Experts of a small language model.
Size: vocabulary 2048, 19M parameters.
Experts: 80 experts in each of 4 layers, 8 picks a token, a sigmoid router.
Training: a variant of Muon for the experts, 713M tokens.
Below are experts of layer 2 (counted from 0) of a mixture-of-experts language model. Rows are named router (the router's row for the expert), gate (a neuron's input weights, with its number), up (a neuron's input weights, with its number) and show model dimensions 0-191. Each number is 128 + 32 x the weight over its row's rms, rounded and kept within 0 to 255. Numbers have three digits each.
Before each expert's rows: a language model's description of what the expert responds to. This comes from a sample of Wikipedia text that the model never trained on.

# expert 27
What it handles: Plural s, endings like -ation, -ment, -es, -ies, and common nouns such as years, season, area, team ending a noun phrase.
router:086113134160143049183177104085124124122132047178131132165156105151080118158195205107110169172103068105157084126177193112103086180163118142125086151126053132109126140138096130128121167094120114162143161120128139101145098163143106105148197126134214111124129063121144115155109083118101148162124120106174114129101170116121114114099088097091139119154158112140175097149077100118139195173149135144090103132150144128173104077104115075090147101107138160167115177087137146141136148147131174141074112195121115086158150173108131175141114112177083140116139167176138184115157080104114135110
gate1:117160093084152148063116108165127111143110099114150073163170160143137099082146110075121081097075186120137105135128127138130080150168085157143143200091142128071187148160135124159129107134102158186089115160122134142120154160121138149114136100149056098135120100159153109124107090105173156092136183121094143073108104126109108127108146132164090119123175127111141088071098101121104195141103121142145148133146152167116064101195069122108156210144117068133163160154183202157204147177186147106118124114120092111141117090157108184103208117159175140124136136137187116102111120118174145097
up1:082112149130078122166113139099038115166166108118089129151137105125116152089109132098176131166137112178074161158123128097128073135096119179110101113174100112136127122170156147138127137133161081175129089088191102142141085136113033135131110186126137170141153093175117135105157164192134138089058177119124098151150133128150098121090146106184178122073121101089150094126156169051102122126151200058130090153137133134122151204137152133087112132144068107149127149138140151119098116104126181106109076129133056139162183096137107132211128104168109163130070160137110118151094116149133148121
gate2:195120089156134084165114132094169191119104105169115081104145175102173204120141089085200122113072107149121129090158090116061033152200142136142118130087209147106176116178120181154154097158106075115123087168156124157133133084087141130138125112140140093132162166159102126144113155133152121153115088151074179101099122133106120119145135128091176064092148124118128096141101095139101157144121166192089091099128135076079165120090093096122090116114112064058113117117137115130097146087133089106098103187181119136108077163139100108113117145129094143142140161093152132161129087092123123105
up2:151151129072142139144145042115062126092174162064127118139086114147089163096100158176099080146167161130078133096158113139149161094083150128116096048096067143182106066152161099116089079171149144124101181116134139129155137109099183087078163130142164110076107111121153110068138115092183140129125138094224094130176096129163155100113157128120102143104139116125101123154141122102137113103093117135137180108085140170137152134157142112089081110142131100114098194175068134111141112135096141144150143084153152080097090090104166113134134112094184154152141107162096089081121212143133161157
gate3:097109094128127098112094120155133147090109114155173081106168157171124113129183092077112142137123144135098119155183141163100148137088096098075092107132159147150156152173068069114106117100138114040137170083065219064112125165137150148125160132138145125180105165096106129137132104053162107199105123104083170147108129097127153134090108090167111125141171101107148107138102096075086141135132055118142118139117065146119148141107185094130147149132158062143148180133186126140113074151111121107127154126174090164175184108102123141134111147129139137199166171188105121205166122147111114109
up3:124138208118119129111131140137174129089124174180118140071153140150154155210084118119128128136191128159099139122137133174095145196152156075134163147147165198194130106150111071099155118136150152097170183108174113076111108107101120153123102105090158109168104114152187165097103112188121109117101116103093117140126089113110145095085187093120106100144105131169134159107136105124155191206122198209095106120135112147097160133132160074097160141140135199071166161119166079133096123127126089128111110161122108140174157106082119098094125176123119146127111092196173104148112089146147166167
gate4:159126190140109087131094071120126050105148121104184079101112151110188099129151096126110080114087127084091119114125140092125114138026132136158159120073108123089139134178148143082099056157105131112151114120108125172155145113135073092156085141157135147085177166123131163116110115114075123195135128141106138182077135115083101104095159107118154137196175145132086077172132114094167197160157096046176107108113120156120106169112089140082087153094176153107139143119098175187143188161119124126128148101090123104141153169084130143128052145128161097102124164134124136106093084120148138106
up4:099122127125157145096055168120084144112151178134122107129158163176086102162108131196158119122154064134163167154138125165134108141119057100092072129175235089130128165076150131112066118174098092147172158145142111110149137163134171152178147125129117138128168133094100095059091140161134128089085122132120113144147145096143114127139098139113150161099083103121130118153155168162164113120147190157140171131148190072152153083138105148115092099163164139110158095151108150178176167163139073114089148052110123094065071188102118131108170071143143144123148108186132141095115168079109104118
gate5:131101121095130162147162130148165112105173089141100087196105094094067072174102082112135179157104124099116072163112136101139176137119203170100155061157128070137131133196126154138110173106118115125131140131112190088091101163132144163041172168155130080118165177117091134177121161132065136117096139145138152160105107099116139108148076088165114130129169146125094116138083144060128134116060111154110155201117166180121077084124148127099120162131148139151141157120137171137114057089125126152193150168138094143148098098078141157144090103166197124092121090102124160157152090124137145126
up5:126084141099163102119122149104132132148202112175060103179085119159121097170126131135184155107118139159068127075123130061118126159178185102111124091127137109168080140192126174163081153142164110099112149134112126026079090151162165095089173160160122106115067121134072126121073117078092117126138135212121116107102120099096156074084096121157108106135152129068095106140119117123119133140092144151098119164110141153118119094199129120058131146125169151105080121096133138142166118135143122147216092092123168149137072143098157142141128044161111142114145104125127145133178128101133173091
gate6:142153165145123120118127124112129130067170132128107088108127136119129145103124108074137154135133070068158060062101097152154114105163058135089131124175106155081121136168130165115031081146080099104146150060132094168125098164131113132108119156116135163149078084130078095118082156101120116094108148161162110119130186144127096087117188134148095113098092120090164125121172168155159139144129111105114181111150146158078139133097181141126122087147129183161120083073163137130129221088131087158113135133111087102085164112057138125104175109127113138138134090118074049141180055122115081157
up6:141084120180126162160128168104140148109126114072112124131174142142087142096112125064142095129125160162123086042155142148140101120132145135139119089134133126116157107151054141073065090174095104114116108105169081149172081106141148112095159154092088179133122042165151098094125130148147172108085145068137113154109187170108164114118172119141084143113115107101145094125175181146156131175116135086113148141131112167093086157106162111147203147102117154144136082077168136151126162128093151143121153164163095106125175196086179111180138084136139178145141154127113094206176058112123101184
gate7:146115101114092112104174102122155088105099175099162115130171097121070161099158088112158161101151151124145066086156152066168147114087161142158132133101193108123166145129154155165111169157121053169119131125121127116080150153101141078144082114178153148146102170130090109126125158122083121126164137160169117182126156121107105126154128089123139154145148135078151091088127081137122094165130184087133156152151145180091212115080140116111136133108124138104119167198115128100189152204142123068130177186137154135056176157147142194090151219138143120108098113101157056101091153130115123098
up7:132115104188062146093145191110104167124106121131188165153106192103134070129083073153141149127110010116177245167121117122079068069129094137095121128167178143101192090135086148075112101140136154144123115141177122121185098130148132108159105120111127148113147147135079164125150069119119119145189128132117127154107101166124157190160094121119128139140144153153137136098109161092133050096102118094173133131079104102166134138119116135121108075155149126122111114102163163138139055143179126069042149089090168133146114112123099142134169129132135101131115116158126080138114159125136124129
gate8:106090124093114065133096172095171142114085109168143095062137130133148065122136129128128093144134148175134140139092108183161112165122129107106074118124152119123135127103129120158078084173132166139129172076102166148123082114090124174105144142171166139103128122109116131177178157136173115163170157170107075164128119173154126159088136140095066108115172133136161032153125192108178137116142114123097116118126182099183147096179112161126194083107182128100101145146109117099155190068164111143126079181141171112105075100083143119109106104138051093094077138185153115160107138149149154061
up8:117024105123054141098067141135181184182101150132108117129158081114116118108074114126107168142175102194161102171101116050180173118112082133131133073120118106147158191112081149132141118135099146118108120089137181118117113097120140132135113117129095153117160129094121174152146151161177115122176145152107160108159071099146133146097160158102112048136112120079149050116127167072132130148146166081069162118115126167164140159138114135114103122133130113123165166117115148130134035187117078145061094151102157122125137161110143087134187049084143151155122097167128141109113164125104142113
gate9:104133136133131164148136109104068171132119103181163077091113096078050146151140102137136138122147142106067147119133105143117123126146094108149110186142107100124065137161142145107080139110135090120129059064121074135145084079103129135111152033144126140090155167130161166163064117116140120077171141157132125141135125096127101151073106110094146203097116121157082147173110060135188176193182142158082124069096146155138156118184131167069103129144111116122096081104133173113158116187089130106117128178110110138102074168151161103081096152093162126131102134163130195137064115129148133113
up9:103127131233168042163115096126159167148089114108050143090155132123134199128176114124162118135154165177121097123091199121104131109180140161070133105080102082169167165178094076100135145138115125141112169162139131097191162132116104186120121093141161095089124118114137106159126161140106130189149152149125136131142083084071147168104076115147126138170108098178132128107184121166162123091146101096107168119116095103122147142120112114128125109105191074129113151099152108108178115177078159195097188147129136121104169121126091178131117148149077129198163147107073117142107099103122123098
gate10:123168183161140083156108117047112110175184111152174130095127080132077105093145091140092090150124119110146101125138099145131148123159141102168099128105096115142105140179101157127080133106159130112183152083066114124141162195147129169149120107100118056158133100137158080147080122126113153123168079163130138111185111157080122116175110110117157104105094127080123178148099074073148122198180160179093142158118155145170061160060122121090122143197118198100093159101157118137106111163153123125118141097129096182131160163121079145109130138138064111130049177109154192139160136149108104118
up10:175154165107171146162119069171144105101165152105105126075133124152086126164115079122104112180166106118169155145119174170114146146172144146125154177140127163111117092127140115113063232128116066097094140118121088200159097128113128161116092097137115134115119121147135120142129136088141120191201145212100079141101126129061125220099155047088156153094111090119112162132150131085062122132123159085119136177064146103158128127127137150127140112175137108063080145128113063102155164138109174165159124125119175122161147162120126170124158167182131136106098144143099158134153168108122107164
gate11:119112171140125149108165087131142150207123157117117100130156089103152118147163097098098115127091168102157125085144158130143106122086127143034101129150167131031150137094079109088135157171117115069140150095168123139178084122119120120127125188124135175118104089092117147119109108051066177158124157141143109134132080146098122134184059128079149104123135126123209169142101140185123090092135193141145112104075170168152139135101104138166157112167069121122117107142126184164076179120087105109140172129072117162122117106099102107118166103117107115161119120193109114077080167074116166079
up11:177084107117049160163166121194120050099106090149142118187100110136102113181095185132159142093116068181095080191091106115156180131109172153167111120109102102143106107149164117132127087108163113150139121159094113093105146098142182150171123092108156073166116138101109136117153148209149117173154130112093150119085133093122202164093138094150121132146141119209146161075096165142103141190095086106089118138107101151108089123135095125117125149105127101147122135119141046081123090172122172117168144128200101136126112179119187178144094124161152134117148134106139147172151093148131107180
gate12:115165130091179106096078189175148100112122075116154113108110110131124135108101155094157135088118111096166130144161058076102131162107163107104156125092112120129083176136110139163112192158064189173121122129160114102110112112155145140143146148132165152160162176165147073137085125107166150131130133155134150107156111139180104086066043096173068081109106130101160125179074055075152151173143075090090120087085096120143133119191102111136085133103067172110102146125124093136110085106145082142104079086099105125104115132114101065144169136162108125132149158167095110171111098166135197156
up12:215175124133077092091081109145116119140103200131105106077160107131125168151114113147127090094172120131142091120118173145104116139088137083168098063203142147110160057089183160144130151175139194139105113099117177095144153149112124152094117113120125151109113076133154185149132093199147109149094134137066165109132135163158117058149176125089145183135115129186183104150104148169157158157126116092118132113107137079172098160130165132128094132148139073105091096133092190135110154070156130111104097189107070181134099139071109131142110164110120177183124134110119083105094105102092147146
gate13:081110095115102065159104084108127137193126094177097108153110177131141158145173104170137148124123122150131082142109117123127176116095160104131131142153114113102102135097162155185153144107156135130107117158116159113102143127094119192118138158131177152101141117097088140181182145126067151110196071127165209144118143172092047159107131138093091159175109173168134120169048069108128150135159122134120121094136175107181193146125108083149137115126211159143104132135153162152130052161172207083157137123126088118122114105168123147194074127136089125181150119117129144149087066124111126158
up13:144060134185065112117153165111133114119157111146140140181110136081156171165114130157170133104091099125169138160093093076112160127080112130128171104160089133168137120117221162142115152175105124174134079076115073093133117140147114141105121154101184155075153138128134157172147144137130121153122137069163124169149119099175100094163167099121067115153160165100087102122110112169139097091145124113162116105139181129203090122091082125072144106163116191134152106162092180131136089104110140067137112100133046124162111105094134119171140115085131153108118120065050159162143065131155117200
gate14:150180139114140062147169074083082106127169141159114160139136104149140078091142119154139144114061129124148134102115166111154135123120070151150105090225129078133169087144176109132109142162175128150115168127078088141112075127133095101134101147106145139146170147136060148106138088125120081057115118112113103188091141149117155127149161077138213159084105129130162112115134107122155156129103113138102085129158109128211116112182163098097173184123115089113158098104177163126111123157131107139109088087086187096134113181089126146099156103095087183078168200129082143128184083110140113164
up14:115176150120060164146151128082096062138122124134138131170116099157119147113123122128075141121149110157123073214149118150103079141137126140141113113105093099188181134070140146106099129127143170176126126133140146168089112123140054200116112098116148134145141201164118126144183124113087162089107096114160105115147115142140134148118158078073172102116115088131141109085099119130178127184140107128108101171170114123141079144138160162135112181093166099118104093112122146131110042184192129137145107116121161090171171119142128126146165133190148107114142115057106043061134044169146067151
gate15:177154092113168110130159160068138178117127125179107091131149086150152189125126144153120081111164135172117080097107157113133092153097165185129106123097120091125146099151160165122121075039143182136102149135043116177128074149088134090160058142122139108122102128123116144111119074152115110187164161175100129133090185139139161114111097132160167108186174107141125121110112125128168157128118131103119117176169173094132107101088161120146110143122169095141155087070048152054153165071147099096128110159092072129091094143144198101152065104135156094114120114137141179107114081149129125079
up15:101161169147166103142132077126170135122135067099117109112077108166118070120151144166108143122134126105114072154139120112156155086185131150165094088108161133141119150106127109097139121122092095108109084118151135168081112120137174154157151144167127149127131106106156130172110175134178106148140136167082058136074165123116112164096056093117173159131170129099096148158157162160154097119116106146147158122114203155161149152125118173122151152148104197116149179117162198159162199131115106062149079086157056173201183141086123113073104164154105087110108073090150060082107125135130073122
gate16:169139129158117084116132113131099134084131180128165192112085076171145159216146175134109077137189115066130141124141107132113078106177132085135120110101080147128129215211158136101090087120107109113128154091144110122169176092141098094130069079139111158143129068097138123136127077156127151096106136170129133118116068135116156116156110148114089138143113138088101115110146147177132092109108141121234106131158136144129118109165147163144131128094111155184131125109142126115195123202106165099159135109108139085085147096143068094187100087083040132149148174174124151160117145142104136165
up16:151134170172166139149114153143104147147075203194136140112161049140153147156085071156125126146107112164139187122131143117153170134097120156081156145118134131112183053160116117118134185121102110110153095159117132128108147162125140102122184145155169139129198136132067103140123120191117124068179092138105207151118127113152092139112133098093105116130085176184139177169131070129116112188174073158164145126123121136154161100123184088100097127125131151105089131140109151099165102118135116128110151163071083183172085119158171136128147125093194124073140100110166174094163088151118099208
gate17:133106084165073117111133139079110129118145182127119136151105107140141133134181144132102153118125134136098146108170098124108084138163121141127172190127131129145156145151142090044039123095161071103137140152182111150150134121109112126111184155162129086221143164083126090094163121118106129197087105119160145142096159179141166073073069126176171159187145117152114147149121143197103168106138117157114132128102095140192157147084093154102089073120120111136086080124114104117170111093169156168162121144074192163141062165087076126106115163178104071170136138135113145096099091145112095132
up17:103148124150048181102117151175104149126064184210116142146065117109141115145148131107114162095093164133141141109060107205180138147119133120172189145134161116112125120171113163154058134137134126127150109133144175149173140096197137126141091137109133129161129150125097114131141107166137141140122119142103140112115132100103160159164078099129152178146104088154099217118107141088067112184130129110107157077123137129176158148129102159136090146131157065146141052143123061127108056149041109134140144133131152112075088114144111123093169145137099101104066183158110117182076105184143121144
gate18:164117141157092163127111131078136142137082128161130137149175110111111105176171128154090155128053140169142084163084160186194132069145154145177138131182172146152145090095141123151105161158165103127127097152137119102083121080151164089141127157162155094134121126137061168141139112092100091127119123133135160108153093162078087147119126130072111182093086143179188139139130117220148105186108121189088099163165124149172156104111121149097120124086176100131127103105071076135195110129177192087182118093139125123085100155129085096128121100123131107094188110041118103135106126111083090138
up18:070180153039157106128121141125088199152124119078154111159115187149141091134122147155147122145138125138065125086176143076112143106076121117095063121144194116112089115122163118155149108094117128128110127112140082133144156134079096152141131114178126133073187129125167130110116142130171116145126105131122093084096161114144097079195172114114078071140150146046083128117030129087123101175183145138064143162106136133065199132122151089161141160153136100070111129124116120124113106144137143059151209140104147127136161132129154138103109141096123153167180124169156157165123103107185149161
gate19:112079152108128130129115090189140135127152109165184106132158103117123147159111170144126070161097137130142139116128116119208090106068089143154202096151096175162122095089092181151129193109148127148105138140160115136136124097091161093144134148096127122142186115073110062102133103153132162144167081136132102130098131167150179099142086145172105166173192131084084168174125161135192087125114118150141113194161046120144111126088117134104103160109166114157143094132138151098158128174212153137134131070166125139128079226161141048115098114119157135090137153113085127114119109120180097110
up19:116157179075079111166167115160126106162137153160160115104142117153124162103114168195127082122114113075101179085108119118183114113107180118105091093099087132098142157120094154106099139089125187171119112106136184102090114118188120092120156115129085110147141102149117105156160074143130166106120112049114130092149136164151129111136102103116120103111111148147103132123121088080164137117089114177085050130163077193152155089101141077125107126094122102152131133058206117172096113170125143100137146148126124111164161151080147082144118177100160105167184151163108214138138048142158203168
gate20:151112198186114175141202120132079120171191139132143099109128139135090150163107106104139136132095077107131127127109160101144116159174096182126129132159102101153149108133160132142130092125141116164170140114109069149090084111127136086138161102077140120082110132137129120144129114183149177096099081118133130093152127142072143186135119101045163121122129104099127132097099135114142133232131130130148108145146139151110132106121092124167114143117129158193146216111150087018138075138061139124137084115125166113181144134118106199191092121166137118052129156086137154098085157167147068166
up20:080104167136169147088127113190147114098111139139066140087126225136109124123133143128105174138142178146139151114103094124139148201131075070104129131103141114103134114134103115123098182154148112155110135102108101121165125125078111125063123071144132141152178108090122113096073144082066113168095144177143150128164175119150139096122116118163118112128099115073129095108149123137143154056151158110205177154116148113096144149174145179093136139129080123103121142111105125146184149139231129046111129165151119195125154140133153086084144061149137151144124032123064116138102123083167114156
gate21:120105088156124147108151138115109091171132061114108132117138103124150173092111119167123168151106164098126200095099147086097080219108149174152096118176081105179146094134074076135154135127155115164145169101120099147119133131113145078089118143114093064054120163144126056136121087121128144106079148164146143128142174054145176052067154116056108089120154118145140144147177092190194102123111144128150169045107150148195121091108132110100122118154108106120109151118137145160166087143111152148103129081183112144120130138150106095111147084139133073115132042156116128113094131115102122113
up21:189091141134080155113151145181134133132096128114125119111128150135127152205081144102088109118113105136162111098104194155119128123076101119139166132157109116145128102051110123143113087156107136135059128078124088145154100170140088057152112124093092196058106127117067094119144159173122135154136104134141142131143098103098167106172135077205090158090155116121136118157129095088106141205125102097140034129095149122156053137109125104123164141117166093114086150145184114182117032168131137151072163136162090112132144165096118131102138142055058130162108123120144165118098133111141154146
gate22:156129099140101057167139117136130151121143159120178158114108138114163147060161111075155105109121192136110081090112132122123103232132173133155122138160079125078134137166110147120094128108109124164118149127118132096168130102130138102156122082113140169137128091164152147097057092111127088098108097141140147119160157110111101128046109078174074143087231159065176127135126111142227167207124168130153145105113127138137126136090085076100115145116170144109139147145067151069069103155106107139160151166139059168140136134153177127133116169140131089136084078167150102091117146148114129137
up22:177142138124159171112135172100161117134150109125079094138126159139130142154103115129120160110108114096163181116141067096094065132121121138126136132137046094151130100132139072136159102131070194158149125109168111161132168129157157146122116183098102158108173153103124082100173127076117110162104160061129126172101080218125118147165164147099100125139128164131123135083165139158143063141177139189097102118135114031082113107136137134136149199119123147136108125105166053138156153109156192030126136135179162130169168153094079086133134117135082088136126126162187148181139119152142092114
gate23:105151090180124093130162150139124072189134125126151019130157104110126103122159177148121148142111113108158119148110175121052116149144128171170166101149134149079085052174110125069135121108165109099163154118198125179110164170144116177127085165154151138123119079142101134098135151135121087196147125118123089144119093086084130148122138088130126153174063128163124141117100192089112100196135129132146134124125128095106169111192110093058150169115090092047119186165110115121120091086143134096120164122133072130172182126112156058090102111165099137137133091144161153118142082129134103153
up23:109143120123198118105098107142132125130118136146161081129138067198156149156164148158142085144119075188133140097146134106126135048169129138111118076123126119174126095138141135185097106091129103062163131103123163171153147226161152090138159155181129082149123094145129165135102156085177111060117118119075137129115144136123100150133166191121185104101089115133136117102084164118165135084118107118131077149126158081121136129123200106149139160121025126138201114105140092149133136077167112084117164101172058143144195131096185154115088102134100145132139133113143179194113142102131145104
gate24:137089145162120060154096145146110076158173084091111105067077155103098145091155156152108180132127176123120195143109134107092100139161175150124165135098121169110135085092089097142097138109124074162143132083181100129131125119163069117116125070126137068102164096118156124141060072133090132095112156151077106093119174128169175126080161158119082102126040122127125140068137100062172157150105111145110120132125174124139109098154119120132160120121144113126091090120136120087136137143101127206090102163095063125141170154183142103146124072148068127095133090105103189102098086116165123054
up24:149136094141212174095125064115127133095153153111177141112144049121134091137128190123188164180110131083110146054145131125126141100158134113095149149114128088095140095193124128063120116173164151160148083114123093139125099123124118172145104113127164167134154082165104026110125131166105099130098199154129123079054155134142130070172080123079151117201114124109165121168142195144104118143161151154076133141154182127140139101122125096132103095100120093137176137120134168119103177098177050103095137142075089102099107097128140085125130177120077108091143169115109154163144130141129136115
gate25:071070156097134087126090118156140146078150137157137158126153058116163131055187167105072077101142171177161078113130125145159137132223151122148167117136121166134128087152123147138120210118139138141107117104146099103145142136139140100094177077141133124114144066143165191141121186136112093123142098153089131106142171140139143109126102076130158138166194097107162116148122189160106165159140074170115101130079161110066068110176111155147106128118103111113158100115108099073153097149090158089129129105164095142114106166105048146123095146148096155183100201172167122095086132137098129160
up25:116125101107076109144163116086097092091142130123154145132103083145149186150075196148114133067145104060164092178132165123072093108167151118130104108139122170082143158149125122089199102115133140164121122163099160167179160153101133166139101115102108133095118111108138054131095165171120123065064115155058104099150075155152141152153194081110136114117131190114142113097143057083143104139124106123134174095159073121062132111111137143164194135070160091157117143107100117122074134120103137167099138190092088157110094141115102129126088143149127158141160121127170100077088080192155098102
gate26:083174130110129114084154132155089074110131100141139071078108062167100138115127182176146143115163126139068151158119098148150160144060128084161112191144147089157126153165096150094130110171139117128082063065148116130139115118142162107148169139156164147104158046160188114112093146104113171140149147160122138153146112212082115118129157102104091110096108148101175116115152169131120138098088176156145118114096147137059139129129131117146113112199119168127133145039118131178151173058154132180147144145138112104119181187107114160136148111109082086144091152137158217175168127141153138151
up26:132122142188187130113095107161161197106111141129099111159104160112136118125171097138149100188169117087159166159082179098156102108152160150110118096095119180126210113128160122133101176147179112114125175185092157108184168169155131077063063183108131127140145154107128129132133100082120071135158147134166115085121091086209098118173102160148099106097114086114106143126096129143131146150132100102138166161104078155178120073134121175128113177132121104156130123115108146164092148078213132159138097055048156097114085105149135141161113092157167127164127131088107083122099161102120118083
gate27:127144175137097150137147160126156099169166114077119122129171116146083101129202163110087125136069108136150135145175151114125117132146071159178141167123115132139177145097087141105161186161158135181123180119113134174140112138166180113096129122159112101132162115092088112181117138098146114062127148119114161152126141123150150098105138159075147114127099099104145149140166155108151120109123129082189041104104113061074170137104089116134083062080125100196181083078128098146136120106180144169080096164116142126153140084144125134060146219069179085153189139138075124142136119128148124071
up27:176138117199155081111143131122109142110154093122165116149129161152165172067099161118161148127166192009099138097147107122206106170152159146135110117150132170128114170136100111157100113133149133110083097099122149103136144115125089092160123130077146083144113137180162164146121120138114193197144144101109106149150150142108105084183111088135132174133239130136119109099132089117150134120128134134131107145098131132158121085107098111168102101189133147122151205127065139076163157146134148110140150160104128195164107117072117142160153087184113146127090107124169027089109109105132141077
gate28:113128207134185088134093118064118124123166049139121150132147098149113101194152139133051141152109075104128087100118157134100094027115119155099137101130109097169130175192128099139103108174135158125138128201104137095113085133126096150124167121102093172208144128171148065139132174078127103098163095115103157096093110088140142075081167119111113158132117099140137071128099094101107099150129128140143047179147114144118109171076104138160150168120132161173142135150124122130149129179173126083080091141156124097143122184110135143106194090117184134109111149137058117121121103141176150106
up28:167080067083063113136112129186142166175155183124126099145093099079110181140146168146122127132108152080114187158185135122156146199092146114158160105133139148128135103092135126076127080150144089105145114092152119170110196108101195115141052111193139143093151124074111154149130111124123116126149105144169102186155142184117102107137099101123106136126136132160150133192150144184191115150037109131109113135123128114214121094101119145121082129166115082127085106149060131082098154133136133158094147116126161152053107177105156114124116200124096139141084159102113116123116066096141100120
gate29:087141125134139141147097159134168177118115161178109103150112121154111122096185152103160118150172061168107051130128153149114156092136105184177121102121132190154072081115156096144057136075179122105122130092166142130140127100145168133142085139092157083172128149174088169133097133091111156140088149104118134138175079109150081174083109157098140127176082128197155161109079152098113111130123149071124112148069095137089029134127062143090154142117133125053195167140178088190107080158161103106141126124114148145114121111139095100117135177100100113166141139093150116123130096158090176110
up29:131166221074176116142160130110117153136116153099150148116158102101197182097127073161148126139088132140102122160100091126177127159128107121137116135123140124206115143100153149129062165112156153125109082124046119119123118082138145091169143137168183162125132168143102165147148101162164130115105142123134118135135138177255130070123107082125142140138131110129104159131131137187169169152124133150100150110082168114111175172144126129130154122109155110121101119097125181127136091076163187047123111089166112073112125109073175125157097143142137135142126194037108137108083130106169166100
gate30:107149145135019115126152148180154152154133122159182139099083204180116137160177141156122154134137092142120121156166151103061148139140134133131100097126100105151110110138155143125127149107117094111075108170129078085056153128145135076154185179117151156129174122143080151111075150067131147122159094190158175146172180165100123121121122141087068140146118157126123150096102128184112144111152123105152136146154164164172151087179099104034114101118149161116167156098103110122108125087218120162135087088111195127099116108104133136131126172090161125129126131108164094083106047172096123118
up30:123158114090164178139123110161114132127096126084158068098131123129148101139156197117126057183150075191170149041125110121105176081149143184139094091132103114089174178135134077145152146126107079173127122094202169136105186095120130074134116115169122133129171151178091140018073138151110153122073155139129153118155124089150119103157133141152075096136151141156181126175093153124120133124151147136122136106120075158106122163163091134104187169157143178112125134149171148160112138081122131105167132158138180084173144104102107159187102148138127183184169122155163127136104093083122114122
gate31:089124123142125155110150154148097141139155093197153124164131132105079130115105151101125101103148137113163121083100110112113145095152081052149084109123084091083106179161139118137067130146131090151112083192114106143144109106095117181133156160150154144145128126170114120113166154082149179151145091094130211142123114171114102094128116127110190055141138121133196140136173141129163121202118110119095126177173126115096181163101148170152119178149128115091038096104115162145134081139137069168069158075090204112096153160212098182124141158139097139181125151155147170100150125097100152130
up31:165067134156112138165114136167121127081101153151151137160062063156185074179152111170071102146102117113146127103155136127179120109124123166162153151118132169151125118169127161130145172135116184124124129118130216079145137127097112147126133061136098151119130168064112119129090128147123184118172154222091152121112103108154119154115148131157109108076182164059131113124096146045073138065097163117108103096069143110125167108109076103076135103118151104131166128127076100049115140157133156103113082136089078172133135110088137123172100105102094137078159097158141110074131161118116145080
gate32:140149090129079104119109116107141170158102124144075070128196180144108089112127120133132153153117166127107117108105158157146119156121168121212123148170120074128093133154167144136136194080165133166096087107101139135139091158095093108084110130167121086133087111096116103114165206145149155097145137135157161079125123183147105138173138116121180155121105094150145048130111127105101088139158134135183078086068144125171126155177111139132080115088171093133175121134105118099170139174177114096114093136123173151180135136142160148041105173167137146146187174050166156128194127178078145130
up32:160132154157213153112160145130142100110101142132148112155158163101107094068148130097086171136118129106140146102124114107119089117079089129068159139172102151133127144117120089132150097129084128123110128201147093130128189103139089105176095125059121090131083168131131155168070070110173166100133126100156184160133073067158080057056104106072109110110194135122154116120158135099152119102115091105198105120178107076122103162152164144137196138148107151146134144149182131196071070119137126119176130098117099070146115099094121113120121101091151199111089124179119098127092133113125168097
gate33:156187134140099083108159105111099109139131141121153117118129131152138150074139159105146161147163085135120074112157209111057111169121131154156125098178090119131109123118107101100066118100159096191138149167115157131162161111131081086146166168143094102119129090144097128059130109140140134154100047049131105178141116138099107130138128151052102088152123108137158110156085174160167162104134122147202083131127148129158188138096162133132168184114144102153102132144135186094115094130196141168152146098140160061130192127127118138122074164159173124180123125119065127126129080205082071108
up33:112130135063166085158086129100133147149127119137134059111128118128138147096176119083108101116147127155157140120156124099094120016095137113139141146170080070101137160240138093170144091155133141167124108102131173176153065117097125165088104130182126120124201130112097068157180158133158089149062122129090109100101111120087131118171150061162167139120143112111082128131128126117089124140121089153050080097105165166119078090141108096100125148135121144120163104144128142172117135096125176103094131139155152120085175112185145155123082100112129157125198143172164128179089179112095158098
gate34:145060078122155074128179133191169134141141091085109077128089092148163146131083165155170127108108065112147081158121156154145120166146160146173122110096123131141119146204121108173093193104114089165097121114152162080096091120114145120163155151146071100121110122084135168151113139140171141085080129094109166143107158149171108174096120048112135144128166092093158156092143135173132133110117145122162106173170086191125130140140164107134156112094097127118118201146152123163088135108079111049101127092175145126100046103181129183151136163120132143146131216116127146088143080118180126121
up34:124102099132140090110148144105140175156090082199109140167156163105116115187115174122128084077099103088174086132123094187151149192140118176141178124143163126137095191160128107125118163073147107161146105129149113076218077110176214188159139158145106146180159075115125146143145089141129166119082156148130181106171117088114181053100163056127103161139090182121115138094123097122143130170090124127136083085115132127122077128151148136085138156068153113162069173136137133163099149140111135117123125143131105121145171144127166146099096097074049156148112124133093174153150130147133142134
gate35:135100119105111144128145122146157083090076155105123134076133160221112135170133160154149093131137101087113170080071087175140125133102073145142127115088098165067113097112124167117127123080178136136103095158144178126120084152134191202134071136104150165175081093070088090134166160165158156110147145138133110135121192178082147154151115102154134130167138158137098181127124062161166110132127142117112059155132143137123096111094148100129163106185150117124177106169162054131175075124141116082129223087086139104105088151127099153152125080081103128146138096094105077137161144131143135150
up35:153140070146141112088094121144102115130088133078158117152111110160117170121139109158134128130129044113126108075140140109145110121077083157100082121082097168074180091143121168130088063142148142169162137147141138155112122123139121219132098175132117136157066115097126092102166167116198105109108136117140137141094132212144113153137103099134161172152169091161151157114162086175163179072125097133187062124119115125113068116063120079193173092197147187197178127131113134184142136114117122154109162140087162134112179165100119097117137065139095106105110131140136094082107142152137116131
gate36:078101166158106016166161137120155066140140127071140130181092125163134113127135178110125135140110129094131063104144143152117153137116162154148068133072101115052129070089131136171117138131110151097138100153134194137143129116162138109180124158134104081135111151148135157186112118141145104095099063098178176121143098104152146086133149119101107087139081086133113124135137177104084078123157137087152132163160172090185152106115099131124117092093096130116141051126143159135070095065151113092094072166126147106152038099071154133142099105117167171140160114075142077111142092127110180127
up36:154144135119204188148093142128113135148144145168123147164168021087120174161155146112092115106195108166099192083165122134113114093174141082075125101098161143137160169149087112098133054141162139136204147142091090115158092146093134148157111138174127142119143150108135108110067135042131129163111147154147131090108186112086077125119114172141128185093088093107119129089116114140131103153117098129033187145081111127129130130150104187175116112143163126145060127171089128129147137139139142157132109137130128084145100112116039188092118156172154104098121165121142164087130156122130147123